From a checkpoint of a small mixture-of-experts model trained on Wikipedia.
Training: a variant of SOAP for the experts, 447M tokens, 7073 steps.
Below are experts of layer 4 (counted from 0) of a mixture-of-experts language model. Rows are named router (the router's row for the expert), gate (a neuron's input weights, with its number), up (a neuron's input weights, with its number) and show model dimensions 0-63. Each number is 128 + 24 x the weight over its row's rms, rounded and kept within 0 to 255.
Before each expert's rows: "gets" lists some tokens that make up at least twice as much of what it gets as of all text. This comes from a sample of Wikipedia text that the model never trained on. Tokens count by the router's weight.

# expert 1
gets: ", ", "and ", "was ", "is ", "s ", "ing "
router [141 129  87  90 142  75 116 161 156 123 168 109 150  99 143 103  94 139 125 115 101 146 145 143 157 120 133 125 152 107 151 116 117 120 145 143  88 153 141 155 143 116 128 132  76 188 119 131 134 119 139 116 126 129 102 143 109 104 140 139 179  97 102 120]
gate0 [107 118 109 139 126 104 134 141 118  75 141  84 146 123 154 122 152 155 158  96 129 128 149 135 104 143 113 134 152 100 145  77 122  98 130 108 120 119 108 138 150 123 134 155  75 151 103 121 119  94 140 155 148 156 115 139 134 130 111 126  92 111 108 161]
up0 [111 125 155 142 148 133  61 143 106 157 144 160 155 131 108 128 111 122  84 131 104 154 129 156  97 129 119 108 112 102 122 132 110 117 136 140 163 115 121 118  86 153  98 109 172 108 148 113 134 138 111 113 105 106 118 128 147 121 136 138 138 104 120 100]
gate1 [119 153 145 117 102 135 144 132 142 144  98 114 150 141 116 129 118 105 173 128 113 104 124 105 147 166 145 123 113 103 126 162 139 114 171 127 125 113 126 151 137 119 130 129 168 167 172 107 109 119 130 137 103 140 135 134 144  94 125 113 138  98 164  96]
up1 [145 121 116 156 163 131 106 134 133 135 118 120 133 126 142 106  91 100 156 142 163 124 122 139 159  87 137 120  92 123 140 164 131 147 127  77 134  99 137 138 145 110 121 157 104 136 138  83 149 109 121 121  66 129 192 134 121  93 163 130 134 147 143 174]
gate2 [124 148 188 135 111 117  95 145 140 141 146 131 176 125 132 132 115 123 109 141 119 101 131 132 138 117 165 130 136 133 136 119 145 110 126 104 119 105 134 138 112 137 115  85 147 169  95 144 113  95 121 141 148 144  97 148 101 137 181  88 145  90  95 113]
up2 [107 131 153 117 113 114 125 144 144 122 174 124 151 133 121 112 137 135 172  92 129 132 152 131 119 110 128 179 169  95 138 109 103 144 137 118 176 128 137 161 126 114 130  85 127 168 115 121 113 104 119 109  94  53 154 145 121 192 135 147 126 127 141  98]
gate3 [167 130 166 144 122 103 170 111  86 141 115 102 114 128 112 146 125 143 119 138 112  97 135 115 108 146 132 170 160  99 147  77  70 135 124 151 152  45 154 121  86 148 137 129 124 159 174 148 149 140 118 128 135 126 101 136 132 117 148 125 157 134 104 139]
up3 [ 98 112 154 148 156  92 153 116 149 174 124 130 142 117 166 165 117 116 124 105 151 131 133 130 162 172 114 135 113 103  83 147 131 112 129 140  86 157 137 151 134 136 105  97 145 115  91 155 144  98 117  99 123 128 140 141 155 118 128  82 103 141 171 158]
gate4 [136 127 147 139 143  77 140 136 154 100 135 147 162 112 150 126 153 131 128 132 144 153 169 125 126 101 139 104 149  98 134  76 114 135 115  86 144 116 106 157 142 164 143 114 155 156 107 144 137 168 109 154 107 121 120 160 125 181 106  92 146  94 132 164]
up4 [119 138 154 125 106  77 118 137 126 126 155 126 109 128 140 100 129 123 129 108 174 112 120 182 143 129  93  95 112 177 113 173 114 133 122 136 140 115 109 124  57 136 101 155 125  99 103  61 157 114 134 168 125  99 147 128 128 116 193 128 142 136 110 140]
gate5 [127 116  99 143 155 112 167 122 109 133 161 132 139 148 157 160 132 128 128 104 165 139 128 154 140 130 143  85 104 156 127 166 113 161 106 153 118 125 131 115 122 102 124 117 110 132 113 149 113 100 130 149 152 143 119 173 112 102 129 106 192 124 118  93]
up5 [140 146 157 126 118 116 128 122 131 126 115 155 139 114 142 140 141 102 108 126 130 130 155 118 137 122 138 133 139 153 132  89 162  93 150 129 105 106 118 190 140 176 109 121 123 141 132 194 142 154 108 112 102 152 173 128 141 161 148 139 110 148 117 112]
gate6 [122 142  90 105 130 125 163 136 138 124 151 109  93 110 125 120 115 118 137  89 146 111 154 183 108 146 147 134 119 139 162  92 122 137 113  63 143 141 128 107 147 119 117 156  71 164 143  88 127 132 113 168 131 105 125 169 145  98 155 144 183 115 130 150]
up6 [117 108  73 132 126 106  91  71  94 124 100  91 132 140 118 129 170 136 131 126  77 148 122  90 107 119  93  79 115 122 118 149 127 118 140 104 141 152 168 131 110 138 140 138 157 147 137  96 147 104 171 124  97 123 114 115 119 158 157 113  89 118 147 118]
gate7 [124 153 129 123 133 118 140 137 129 132 139 135 138  92 127 125 114 151 143  92 105 168 144 142 129 156 137 130  87 166  94 116 139 161 143 114 156 112 126  79 132 135 156 118 117 138  76  94 166  97 131 123 150 118 122 122  96 180 133 126 115 107  82 155]
up7 [103 152 119 150 134 119 139 118 128 166 135 116 157 164 147 130 144 129 128 132 125 105 114  81 123 136 134 152  97 132 148  87 126 138 107 141 160 154 149 151 165  89  99 124 135 150 174  74 113 150 103 133 161 149 148 122 173 125 128 160 157 130 157 126]
gate8 [132 139 103 176 120 144 112 113 161  97 132 140 141  90 111 120 164 175 114 105 112 131  90 147 159  95 112 111 168 112 135 147 157 164 112 121 112 142 108 127 144 153 108  96 114 130 198 149  80 164  87 153 133 128 141 164 173 114 151 148 162 159 124 110]
up8 [126 153 154 119 111 119 176 127  97 135 122 139  94 152 127 161 148 162 132 184 117 110 134 143 138 134 137 144 122 137 101  97 105 128 110 127 129 153 150 114 147 110  98  90 129 156 108 179 149  99 147 127 159 135 104 109 110 117 119 114 150 116  79 158]
gate9 [185 118  91 158 139 118  84 105 165  97 138 144 156 145 102 145 106 133 140 109 155 129 147 160 147 129 117 116 125 131 111  69 121 134 123  97 119 182 133 111  91 105 147 146 157 120 180 122 132 166 144 139  69 136 123 134 148 108 153 140 124 131 116 164]
up9 [102 157 151 126 113 129 166 172 147 141 155 129 116 152 138 118 135 109  97 145 101  95 113 107 153 111 202 144 104 106 150 142 104 106 150  98  73 110 143 139 169 155 130  87 100 124 102 168 158 131 100  92 107 106 125 135 115 121 133 150 151 143 140 131]
gate10 [144 142  79 131 166 131 126 196 147 146 130 158 149 102 127 146 145 132 126 133 132 176 135 129 127  91 137 149 175 102 115 122 102 101 176 119 135 137 126 121 144 132 120 113 151 124 121 134 115 140 145 121 125 114  70 140 138  98 162 111  91 185 114 133]
up10 [116 150 117 128 123 125 100 134 105  82 134 130 130 102 173 121  88 118 121  79 135  98 155  77 103 172 159 146 126 124 150 143 152 108 128 125 124 146 127  99 130 110 102 109 148 115 128 151 114 123  84 119 164 189 184 149 112 153 133 136 140 103 116  99]
gate11 [114 131 140 122 130 110 133 111 117 164 151 146 131 141 119 175 144 101 147 127  76 159 141 107 134 129 112 134 117 148 154  84 133 133  99 107 104 140 138 114 159 117  99 152 111 167  96 132 152 141 183 147 149 160 120 141 147 110 122 119 133  65 134 138]
up11 [109 166 138 180 120  90 145 100 104 126 162 123 116 105 114 108  61 100 139 120 114 150 146 129  90 172 160 125 157 126 178  95 175 130 145 159  98 122 154 128 160 141  92  76 173 128 149 116 138 112  97 138 142 160 136 114 147 132 109  82 126  88 142 112]
gate12 [108 136 153 119 107  44 111 142 166 128 148 113 122 102 144 131 115 127 111 132 120 119 118 133 129 152  87 117 114 132 100 114 154 157  96 109 149 136 125 187 106 133 137 151 152 147 116 134 112 108 153 134 141 115 129 151 100 131 104 126 154 140 144 147]
up12 [111 114 132 131 154 152 114 119  72 122 120 143 129 120 129 123 137 110 128 107 147 107 156 178 120 104 114 106  78 131 120 140 143 116 120 136 117 122 143 121 168 146 146 105 139  88 139 113 124 139  91 183 106 121  83 125 122 130 153 168 103 104  90  86]
gate13 [120 104  69 143 161 112 145 124 142 139 180 142 125 104  97 184  93 129 104 125 140 121 128 184 156 120 134 122 116 158 128 137 170 128 177 117 134 120 130 104 126 108 139  89 154 135 135 101 153 161 135 132 101 131 134 152 138 101 107 150 111 133 161 157]
up13 [147 148 110 118 139 142 133 131 155 135 102 170 106  82 145 119 159 137 133  88 124 125 109 119 128 163 110 109 111 132 113 141  61 188 130 140 149 154 116 139 129 176 158 120 139  87 121 108 119 127 107 145 164 107 168 140 103 124 152 136 102 103 134 154]
gate14 [122 152 128  77 119 123 165 103 125 151 124 120 115 163 113 150 150 125 127 168 119 169 132 142 145 112 164 127 149 130 173 115 122 158  77  99 157 149 145 124  97 141 148 128 165 124 144  86 101 129 120 137 141 171 166 126 105 108 110 148 140 150 107 150]
up14 [118 143 172 125 141 124 147 129 126 128 103 151 160 124 162 133 149 167 125 137 118 129 160 138 130 103 112 135 121 103 124 107 114 184  90 139 116 160 153 112 161  92  95 102 150 114 227 156 110  96 136 142 120 163 107 115 134 146 125 133 130 123 136 117]
gate15 [102  95 102 100 100 127 169 108 131 136 116 152 133  97 104 139  72 131 102 108 112 106 139  95 143 104 148 104 144 125 164 143 128 139 109  85 134 117 132 147 112 126  88 124  91 114 110 153 132 123 106 132 106 115  87 131 135 139 163 122  95 132 136 118]
up15 [105 112 132  99  89 127 125 108 107 131 124 136 136  95 143 182  99 144 118 104 146  99 134 144 125  71 146 132 130 111 122  98 128 122 140 131 138  67 140 124 185 146 131 101 167 162  98 170 140 104 162 100 118 129 122 129  75 107 155 148 154 152 114 144]
gate16 [ 93 137 144 120 159  91 156 133  98 104 181 129 114 123 123 115  76 115 123 116 117 139 140 152 105  96  91 144 115 124 112 129 125 154 162 117 136 138 101 144 115 143 123 128  92 126 160  99  77 131 112 116 158 110 129  70 107 157 105 103 160 130 121 103]
up16 [114 123 136 169 120 165 152 125 112 139  94 121 108 139 109 227 130 129 127 100  97 133 114  76 157 124  95 118 106 100 117 128 119 165 132 105 148 111 124 129 145 177 115 129 149 160 137  97 131 173 113 150 104 133 139 101 108 120 150 134 150 131 116 179]
gate17 [124  95 130 122 148 138 132  48 121 138 160 104 107 117 137 159 146 144 107 112 160 137 129 104 146 131 135 166  99 139 170 125 111 151 129  97 137 149 139 124 125 147 133 128 130 167 122 106 159 126 155 130 117 132 103 123  85 111 136 120 175 142 108 100]
up17 [ 99 140 163 134 104 148  82 185 150 124 130 119 125 121 111  86 144  94 155 124 115 134 124  83  75 113 150 142 152  88 140 107 149 153 147  79 161  94 170 163 142 129  84 116 156 154 146 151 144 123 112 120 160 129 204 152 134 108 121 101 139 118 153 131]
gate18 [161 127 147  86 157 123 151 111 139  98  80 144 133 104 142 106 101 154 136 117 110 176 127 137 144 125 128 114 165 143 135 133 130  91 120 116 107 107 126 130 123 142 137  91 147 154 100 120 145 114 167  90 136 122  96 111 120 171 125 114 149 101 132  81]
up18 [118 101 139  86 147 154 170 123 165 106  89 141 119  96 133 156 100 116 107 120 148 138 135 172 116 131 133 119 137 127  92 149 136  93 130 126 117  84 111 101 151 124 149 165 104 102 132 102 107 134 101 135  86  92  87  82 141 144 110 117 167 121 138  66]
gate19 [ 94 168 111 146 127 145 140 142 140 157 164 153  77 134 152 137 133 149  92 142 129 158 160 129  99 113 100 113 131 155 119 179 178 123 118 129 121 113 150 158 124 136 133 120 147 150 133 135  93 130 186 156 119 136  87 120 135 106 185 116 180 172 126 117]
up19 [ 94 144 149 125  69 171 141 147 124 158 118 129 106 108 140  70 142 125 136 159 122 193 131 111 138 102 115 120 114 132 128 106 136 132 156 126 141  97 163 125  77 152 134  67 144 118 146 115 144 156 138 140 127 147 122 148 174 119 154 116 100 146 158 120]
gate20 [133 137 104 147 170  87  97 131 165 132 119 125  97  89 117 140  80 131 103 124 131 135 121 139 112 147 113 112 170  91 128 165 132 111 105 134  86 110 168 107 137 136 120 124  91 152 117 114 105 117 142 103 175 109 112 129  57 111 138 130 172 158  72 112]
up20 [ 91 130 126 118 140 117 118 131 140  89 159 124  89 132 130  79 158  98 155 184 113 164 128 115 124 157 132 156 125  95 140 121 133 142 149 113  97  94 105 144 117 142 110 108 149 172 156 122 139 148 117 129 102  87 165 106 112 145 139 143 116 149 140 142]
gate21 [104  93  95 140 165 108 145 161  79 134 124 131 133 124 130 130 162 116 130 141  95 140 157 142 120 136 135  97 145 154 153 108 195 120 132 151 137 106 138 152 113 137 124 194 139 195 121 144 166 110 138 130 139  93 126 103 137 119 125 105 137 150 125 120]
up21 [128 139 131 130  73 111 167 102 152 148 145 107 135 121 119 148 115 138 114 165 134 153 131 115 131 116 174 156 125 154 120 160 165 103 120 116 185 139 143 129 154 131 138  99 134 101 128 187 118 137 131 126 110  97 117 138 118 137 126 132 150 109 126 147]
gate22 [113 116 157 118 134 119  95 145  92  45 128 128 127 120 143 143 142 131 114 123 148 131 141 135 104 137 119 113 152 150 124 116 139 149 118 145  96 116 130  69 108 105  97 123 147 106 100 130 170 141 132 129 114 125 150 141 114 144 133 118 146 139  96  84]
up22 [137 132 161 112 132 130 151 118 149 138 125 141 147 159 119 115 112 142  94 139 114 103 124 104 190 135 152 127 146  83  85 131 143  86 108 116 173 127 114 171 160 160 151 124 113 143 151 114 162  95 139 108 142 103 112 126 152 143  95 102  92 114 137 166]
gate23 [138 140 162 129  97 162 141 139 145 100 126 123  86 100 137 102 119 152 134  81 144 176 169 157 128 146 157 115 152 148 183  98 140 156 143 111 160 132 130 155 176 114 133 130 128 125  98 153 120 164 129 146 116 144 110  97 156  99 122 139  70 133 115 147]
up23 [132 142  79 124  80 156  89  85  98 121 109 166 123 102 133 112 131 158 131  70 114 173 194  91 115 164 147 126 135 116 154 112 113 174 126  91 135 160 125 129 132 114 128 124 139 177 118 145  79 147  84 130 119 139 162  94 155 101 129 142 104 115 108  80]
gate24 [140 113 157 117 150  85 128 108 121 108 125  94 142 146 137 126 119 120 151 149 114 135 149 175 116 105 130 144 151 111 127 109 167  88 157 122 110 142 153 144 142 151 140 130 130 119 106 144 143 124  94 104 121 116 140 139 129 138 111 167 125 109 104  93]
up24 [ 86 112 103 150  96  98 103 156 140 129 138 153 127 105 147 139 133 130 144 114 133 149 114 157 131 120 201 118 160 115 176  89 143 131 141 115 124 126  98 145  95 120 102 135 132 112  79 101 107 140 160  95 139 110 121 106  88 131  89 125 151  67 102  98]
gate25 [119 164 100 116 108  98 153 131 103 149 144 137 147 111 124 174 151 180 147 119 115 154  66 143 149 141 141 117 111 132 153 139 163 118 113  91 162 157  94 110 138 154 115  89 141 141 117 194 142 167 107 174 125 114 154  89 140 105 114 142 158 169  87 155]
up25 [132  98  63 147 176 143 127 129 123 136 136 129 156 128 116 121 132 138 104 128 150 130 118  95 132 137 114 106 130 148  99 127 139 159 129  92 111 104 146 125 121 137 137 134 104 125 177 138 131 123 176  93 148 104 101 173 152 140 121  90 129 167 165 130]
gate26 [154 119 106 112 148 146 108 103 139 106 131 106  96 150 108 143 133 130 121 118 110 110 122 140 151 138 149 149  88 166 118 147  91 138 146  88 149 108 135 112 142 111 112 132 109 164 158 122 133 136 129 153 133 162 115 141 119 110 162 136 155 101  83  64]
up26 [126 121 157 136 113 118 150 160 143 131 129 154 152 138 167 117 130 118 140 188 150 135 156 171 136 130 123  82 118 114 133 152 136 114 139 133 113  95 109 125 104  92 136 147 139 122 147 105 149 114 158  96 108 127 105 113 141 173 122 146 135 176 121 147]
gate27 [114 117 145 131 113  97 102 165 105 129 144 120 111 119 117 109 104 119 112 100 150 123 116 158 146 116 137  69 164 130 163 124 100  85  95  95 112 153 124 113 150 122 165 112 116 152 135  78 156 132  96 162 164 153 123 149  89 124 180 171 151 126 122 129]
up27 [140 100  99 107 127 129  88 130 147 145 109 112 127 109 114 133 172 141 134 125 102 125 137 145 115 149 129 117 144  71 100 132 115 149  87 136  98 172  90  78 115 112 114 121 157 134 131 181 135 143 140  86 140  97 126 113 144 119 118 127 114 142 131 137]
gate28 [146 137  82 123 167 110 101 135 132 140 110 116  83  88 139 134 139 152 161 120 172 108 128 143 161  90 118 179 156 124 126 126 117 112 131 107 169 126 139 131 107 139 165 187  91 155 104 102  99 170 115 137 134 112 115 158 135 120 136 110 130 114 136 109]
up28 [114 104 121 125 133 102 111 110 120 150 145 116 113 160 113 123 124 183 110 135 134  94 141  97 155 123 123 116 103 117 116 120 176 125 148 133 141 116 121 153 153  80 167 104 143 133  98 150 145 102 142  91 120 144 122 162 121 123 136  72 106 156 140 107]
gate29 [ 98 161  79 135 116  93 103 190 134 137 118 134  78 133 101 110 142  91 119 133 109 158 139 133 153 152  86 136 125 120 139 114 102 143 112  98 108 139 181 142 125 100  71  95  91 197 151 122 126 116 135 113 199 123  95 154  90 169 110 120  89 120 134 178]
up29 [131 120 143 128 123 124 122 124 138 158 145 154 117 134 151  93 154 129 137  95 117 113 101 141  99 124 144 162 172 104 127 161 155 105 148 134 138 131 161 101  99 173 143  76 113 150  73  68 126 138 133  66  88  90 131 145 119 113 123 108 125 138 116  92]
gate30 [173  94 119 143 132 125 146 115 139 130 123 125  98 134  90 146 122 145 186 143 147 122 125 137 130 128  94  99 119 160 124 106 134 136  79 125 103 159 147 132 129 143 112 139 129 139  99 114 115 102 125 116 178 129 109 130 159 130 141 144 128 114 121 141]
up30 [110 156 130 162 116 132 158 159 129 167 158  86 137 132 129 171  82 128 125 110  76 121  92 109 128 125  90 139 102 127 183 114  94 127 138 140 121 131  91 147 153 123 131 128 136 153 174 106 139 117 148 140 133 149 108 133 119 109 136 123 143 124 167 146]
gate31 [136 126  95 155 141 133 144 162  94 162 150 116 111 147 127 105 119 124 100 105 144 118 140 140 125 129 119  91  96 114 164 152 130 103 126 165 111 175 166 161 110  95 128 176  97 145 133 122 145 114 145 119 147 115 114 115 155 139 103 110 103 176 122  99]
up31 [176 124 136 130 132  91 127 136 181 107 137 112  83 115 118 112 131 136  70 118 104  92 127 112 140 100  86  99 118 126 116 113 121  69 146  73 132 160 144  64  83 111 146 105 145 132 149 126 112 123 121 131 160 177 106 123 131 141 109 114 119 149  98 141]
gate32 [137 114  85 159 142 116 146 142 186 123 171 126 131 127 128 128 145  99 110  79 135 109 109 148 146 170 130 115 165 164 138 140 166 151 144 161 149 106 126  98 113 155 127 126 135 168 151 121 111 141 155 164 108 142  87 137  80  99 125 160 136 104 100  86]
up32 [116 111 178 125 117 147 125 108  79 122 105 121 160 156 154 126 119  90 114 108 111 127 130 114 130 120 152 159  90 101 136 121  73 148 113 117  96 136  75 128 168 193 132 140 144 121  85 164 143 133 111  96  98 119 170  84 133 167 120  81 102 123 163 121]
gate33 [116  90 137 120 108 133 143 136  81 135 150  98 143  99 129 119 118 122  72 139 122 147 142 127 102  83 103 138  88 135 112 123 108 124 159 140 103 137 124 154 141 112 146  98 137 158 133 131 157 109 159 121 139 116 112 171 122  73 150 140 167 108  78 155]
up33 [134 125 131 114 137 114 127 156 137 118 139 138 147 173 130 127 101 126 113 142  87 129 132 147 130 146 109 102 157 142 141 151 163 143 133  77 119 140 111 145 127 150 128  91 155 142  90 139 119 121 181 152 133 129  87 119  84 134 159  74 148 134 147 132]
gate34 [114 106 104  98 130 136 179 117 125 122 120 148 129 126 117 163 102 135  75 110 113 150 111 128 150 140 117 166 104 127 140 133 179 136 123 106 117  93 165 144 139 140 121  68 184 150 124 187 115 136 119 117 135 110 120 117 128 126 118 136 182  91 149 137]
up34 [187 109 120  94 157 147 161 111 129 138 121 104 155 136 146 110 126 162 127 114 155 110 112 196 185 132 151 123 107 156  99  81 114 112 159 127 122  94 126 111 164 155 103 135 119 109 104 111 126 137 110 126 131 145  88 141 145 130 144 127 131 115 117 145]
gate35 [ 84 144 112 123 130  78 130 147 124 120  97 120 129 107 113 130 114 157  96 155 129 153 154 119 145 121 139 103 120 107 121 132 133 172 142 116 119 181 187 149  96  82 119  89 157 145 159 174  98  96 122 125  98 166 120 103 116 115 128 119  81 131 141 154]
up35 [141 129 156 132 130 111  95  74 102 111 123  94  94 148 114 110 171  88 149 111 119 121 100 126 152 117 146 134 138 129 157 142 135 134 104 108 116 128 106 116 112 106 143 124 115 117 116 117 179 141  83 157 118 123 177 132 126 147 119 153 146 140  96 135]
gate36 [118 107 126 135 160 182 119 132 104  84 135  99 146 107 119  87 137 141 147 134 113 119  90 134 126  72 150  79 131 151 136 179 138  99 114 129 133  98 168 142 163 121 113 110 105 170 163 133 165 155 118 178 108 123 151 136  99 111 118 117 120 110 107 123]
up36 [ 99 133 159 131 102 114 126 119 152 127 153 167 110 160 140 168 146 106 125 128 158 139 104 134 144 150 160 149 146 120 108 160 147 168 107 135  96 106  87 152 109 119 149 137 137 125 201 144 151 124  99 119 144 130 114 124 153 137 156 165 197 109 162 137]
gate37 [100  94 115 146 144 103 125 148 139 139  75 152 145 114 108 113 110 154 121 136 112 186 137 132 105 100 163  90 142  81 106 111 122 122 145 120  96 101 142 120 111 103  93 106 111  94 138 123 145 128 120 131 125 119 105 136 132 141 150  60 127 162 138 139]
up37 [157 143 116 126 101 126 160 111 146 139 134 163 148 148 122 124 109 189 117 110 127 168 135 127 112 128  86 111 149 139 145 148 141 142  98 130 154 125 130 148 154 115  81 114 110  89 130 116 100 172 134 139 101 119  93 122 145 152 146 158 107 112 128 166]
gate38 [148  83 135 119 149 129  80 155 145 117 122 115 102  79 176 151  88 150 107 108  96 125 128 146 131 116 130 101 115 162 159 152 130  89 140 185  98 129 102  98 154 134  63  86 116 144 127 155 161 133 124 115 153 172 123  99  99 135 123 130 136 143 105 128]
up38 [125 162 105 143 137 137 120 179 129 123  86  84 131 164 136 179 134 188 146 143 139 111  99 128 109 110 120 125 113 183  94 127 124 164 147 133 121 121 110 126 120 125 108 148 183 129  73 141 168 143 165 103 124 143 116 126 145 104 160 143  92  95 105  85]
gate39 [119 118 119 120 125 109  95 163 111 116 137 152 164 123 149 158 115 126  93 150 150 104 120 145  97 148  86 125 149 126 147 154 135 118 140 136 111 141 110 109 130 151 100 144  65 142 144  88 102 154 120 146 174 153 132 116 117 132 139 158 115 155  28 136]
up39 [109 132 135 115 157 106 132 124 130 106 131  92 121 143 155 135 162 110 132 132 147 133 112 141  95 148 150 121 132 166  82 144 151 135 134  94 105  93 115 121 164 126 131  76 125  74 146 148 116  97 153 127 112 118 150 126 121 113 137 138  79 123 130  99]
gate40 [136 142 136 108 137 163 137 115 126 154 136 124 126 142 124 128 150 171  98 130 163 175 139 122 128 139  93 147 130 105 102 137 175 132 159 128  76 155 125 116 148 120 109 101 134 169 144 145 128 136 110  76 123 120  72 139 144 149 135 132 110 139 151  89]
up40 [116 150 147 114 122 118 165 140 104  85 140 111 167 177  73 170 158 174 104 139 138 160 117 124 112 117 127 116 109 103 114 118 151 135 129 129 134 159 170 156  86 147 147 115 148 159  99  49 158 106 127  97 132  94 122 148 112 132 162 142 122 126 154 120]
gate41 [119 160 109 105  97 118 103 169 108 141 162 130 133 108 126 101 101 108 139 135 155 174 177 165 142 104 132 146  88 132 130 139 158 138  87 137 111 102 145 133 105 109 180  76 114 121 165 138 104 120 126  93 166 124 108 176 118 113 122 135 169 105 126 139]
up41 [118 122 102 172 109 139 136 130 111 168 110 120 155 164 106 123 135 138  89 156 102 107 106  54 160  97  98 122 141  86 130 147 133 157 161 125 137  65 179 137  94 160 107 110 156 130 112 126 130 108 132 163 156 101 124 133 132 109 145 155 123 161 134 145]
gate42 [151 101 156 110  95 115 116  92 134 150 150  66 140 111 138 106 140 137 142 123 163 111 167 114 139 113 128 129 149  84 141 143 159  88 107 121 124 109 107 159  94 152 135 135 120 155 113 144 154 123 124 155 155 123 157 165 150 122 124 134 160 142 105 148]
up42 [116  81 118 129 130 149 157 166 140  98  88 120 135 121 118 159 117 118 134 136  98 148 130 108 123 149 122 134 135 112 115  87 139 134 144 127 115 109  53 135 114 146 120 101 125  94  89 107 147 111 111 132 106 148 152 131 147 114 157 106 141 121 127 107]
gate43 [134 109 127 103 131 143 106 122 143 105  96 141 119 114  97 118 118 138 127 181 109 124 126 154 132 119 114 138 139 132 145  87 145 149 117 163 146 135 119 102 118 136 138 111 100 138  94 149  91 136 135  81 136  81 140 168  84 151 134 128 192  75  95 125]
up43 [156 160 141 115 163 121 107 120 131 113 125 139  86 146 169 173 166 106 160 152 154 121 119 152 117 102  94 123 126  72 127 157 130 154 140 130 130 130 160 139 128 149 138 142 117 106 144 126 124 134 100 147 104 108 104 148 140 146 150 127 166 105 129 140]
gate44 [ 94 132 131 153 120  84 129 136 181 170 149  93 126 116 126  93  85 124 106 153 137 120 165 162 128 116 117 160  92 127 138 125 157 122 153 139 144 133 153 120 119 144 100 127 151 151 158 126 147 136 146 101  97 116 135 182 130 118 165 126 132 109 129 147]
up44 [ 88 141 137 130 131 129 129 115  96  99 174 110  99 133 153 109 103 121 124 128 101 105 154 124 114 157 126 116 159 149 126  92 138 111 135 103 136 167 158 124 114 190 104 140 162 110 175 119 128 122 157 146 118  83 175 165 195 134 154 106 134 121 128 137]
gate45 [142 128 108 135 132 110 165 147 122 132 156 122 137 113  98 118 136 131 151 169 110 144 123 127  54 143 131 129 143 154 100 132 133 102 143 135 144 150 106 136 132  89 126 143 137 169  93 137 122 149  98 129 169 176 159 142  85  73 176 140 142 101 124 129]
up45 [143 110 117  79 131 151 154 118 130 108 148 137 127 103 142 136 198  86 139 124 128 142 118 128 115 135 143 127 147 193 126  90 104 143 101 106 143 142 136 121 140 115 103 177  85  84 162 129 124 142  99 180 121 120 159  81 112 132 127 148 144 122 121 107]
gate46 [117 143 134 107 137 184  92 103 157 136 125 126 178 131 144 162 134 132 128 137 142 129 188 160 143 133  77 129 172 125 165  83 120 144 120 160 118  96  92 135 150 117  88 158 112  94 141  89 169 151 104 129 117 150  99 139 138 133 154 109 128 112 159 101]
up46 [ 94  91 124 155  79 133 119 134 136 116 117 127 105 122 122 140 115 124 136 155 164 107 115  91 155  94 158 119 104 116 147 158 189 185 131  90 177 102 171 131 122 173 103 116 176 128 119 139  98 101 142 150 124 119 153 121 111 112 162 142 135 137 139 119]
gate47 [185 146 130 128  71  81 120 143 149 129 114 134 118 142  96  95 173  97 175  84 158 112 143 124 142 131 111 128 132 154 141 107 121 108 109 122 146 131 131  83 162 121 176 150 166 136 126 117 171 155 158 111 126 121 105 135  96  99 110 144 108 127 116 174]
up47 [122 186 119 128 112 149 152 129 122 145 117 156 143 141 115 134 152 158 113 122 111 202 119 136 159 123 138  99 120 114 135 144 157 113 137 149 105 155 152 151 119 123  24 127 141 112 143 182  95 109 137 129 126 119 123 145 152 131 114  89 108 143 118  88]
gate48 [132 137 116 117 125 111 124 146 103 151 136 118 113 161 182 134 123 130  91 121 132 147 175 144 157 110 121 125 128 126 129 172 166 134 130  95 107 114 131 123 131 148 119 117 142 120 154 106 119 129 136 115  97 164 135 127 123  94 145 128 161 139 177 131]
up48 [ 57 117 133 159 125 130 145 123 153 107 119 135 121 107  79  90 136 138 130 130 140 154  74 115 104 123 121 145 112 152 117  92 114 140 143 155  95 145 138 140 155 110 181 116 144 121  93 127 138 102  98 153 150 128 121 177 116 120  95  68  98 146  85 118]
gate49 [146 145 109 149 174 103 135 176 150 113  97 146 125 107 177 117 140 144 110 115 100 172 124  85 150 129 138 128 118 137  92 159 143 123 104 112 125 157 167 164 159 101 157 109 125 174  87  99 112 116 138 117 125 116 103 164 154 170 135 132 119 133 110 153]
up49 [130 114 128 132  92 145 135 117 107 114  90 125 129 130 132  86 152 136 152 129 110 119 130 125 102 126 114 160 159 159 140 129  81 127 141 168 144 114 154 109 126 154 117 140 149 129 110  81 173 162 108 191 103 139 163 160 127 133  97 122 115  52 107 159]
gate50 [139 124 167 173 180  87 152 151 137 102 113 113 160 112 116 149 130 203  97 165 101 139 127 127 172 123 104 180 134  75 101 131 148 152 128 139 135 152 157 149 110 102 110 140 101 150  93  95 130 180  61 109 105 120  95 126 156 126 137 179 119 137 137 129]
up50 [123 124 144  85  97 141 107 122 127 148 126 168 119 145 175 121 111 117 125 129 107 121 124 126 154 143 157 168 124 149 129 156 116 118 145  91 143 138 156 114 153 139 135 115 160 170 167 109 128  88 155 106  92 134  84 145 187 126 140 170  72 185 147 127]
gate51 [116 119 129 139 142 115 135 155 116 128 159 105 105  99 102 121 138 144 173 149 130 150 135 109  92 108 173 106 170 114  74 113 126  55 117 125 162 118  96 168 131  92 132 154 120 160 148 159 116  87 113 150 144  83 115 107 146 166 136 104 114 127 128 127]
up51 [140 100 143 142 136 155 124 138 154 118 149 138 119 115 102 111 137 127 100 141 138 118 132 119 113 126 165 147 115 116  75 140 141 126 110  86 120 116 130 120 131 142 158 145 171 180 165 153  87  81 157 118 132 105 132 130 132 159 104  93 156 123 118 120]
gate52 [151 118 108 153 150 146 119 153 147 131 115 138 133 135 114  83  93 136 111 127 118 147 130 129  95 126 149 128 141  92 131 184 161 143 146  73 138 141 124 112 119  92 109 124 119 148 118 112 162 149 131  96 116 121 198 134  55  88 136 107 126 133 126 148]
up52 [160 180 111 154 132 148 115 155 139 122 141 110 137 106  94 118 144 138  74 104 151 116 166  61 133 157 166 132 152 157 157  93 127 147 142  89 140 131 136 136 120 163 172  99 145 127 108 156 141 132 132 120 143  73 191  84 115 102 127 169 155 116 129 130]
gate53 [ 94 120 135 154 103 144  94 115 128 149 107 136 146 130 115 130  89 139 154 137 145 114 141 100 157  91  71  96 173 162 150 124 114 118  91 118 149 113  91 138 156 149 122 140 128 120 154 129 107 128 104  75 132 138  58 123 142 184 147 172 171 139 128 131]
up53 [102 103 134 163 134 116 156 104 160 165 145 133 125 143 103 112  88 156 107 140 112 100 165 112 136 163 117 144 121 140 137 175 116 134 140 135 115 170 120 128 126 115 170  83 100 136 146 117 108 155 118 149 128 161 110 156 110 116  87  78 102  88 115 184]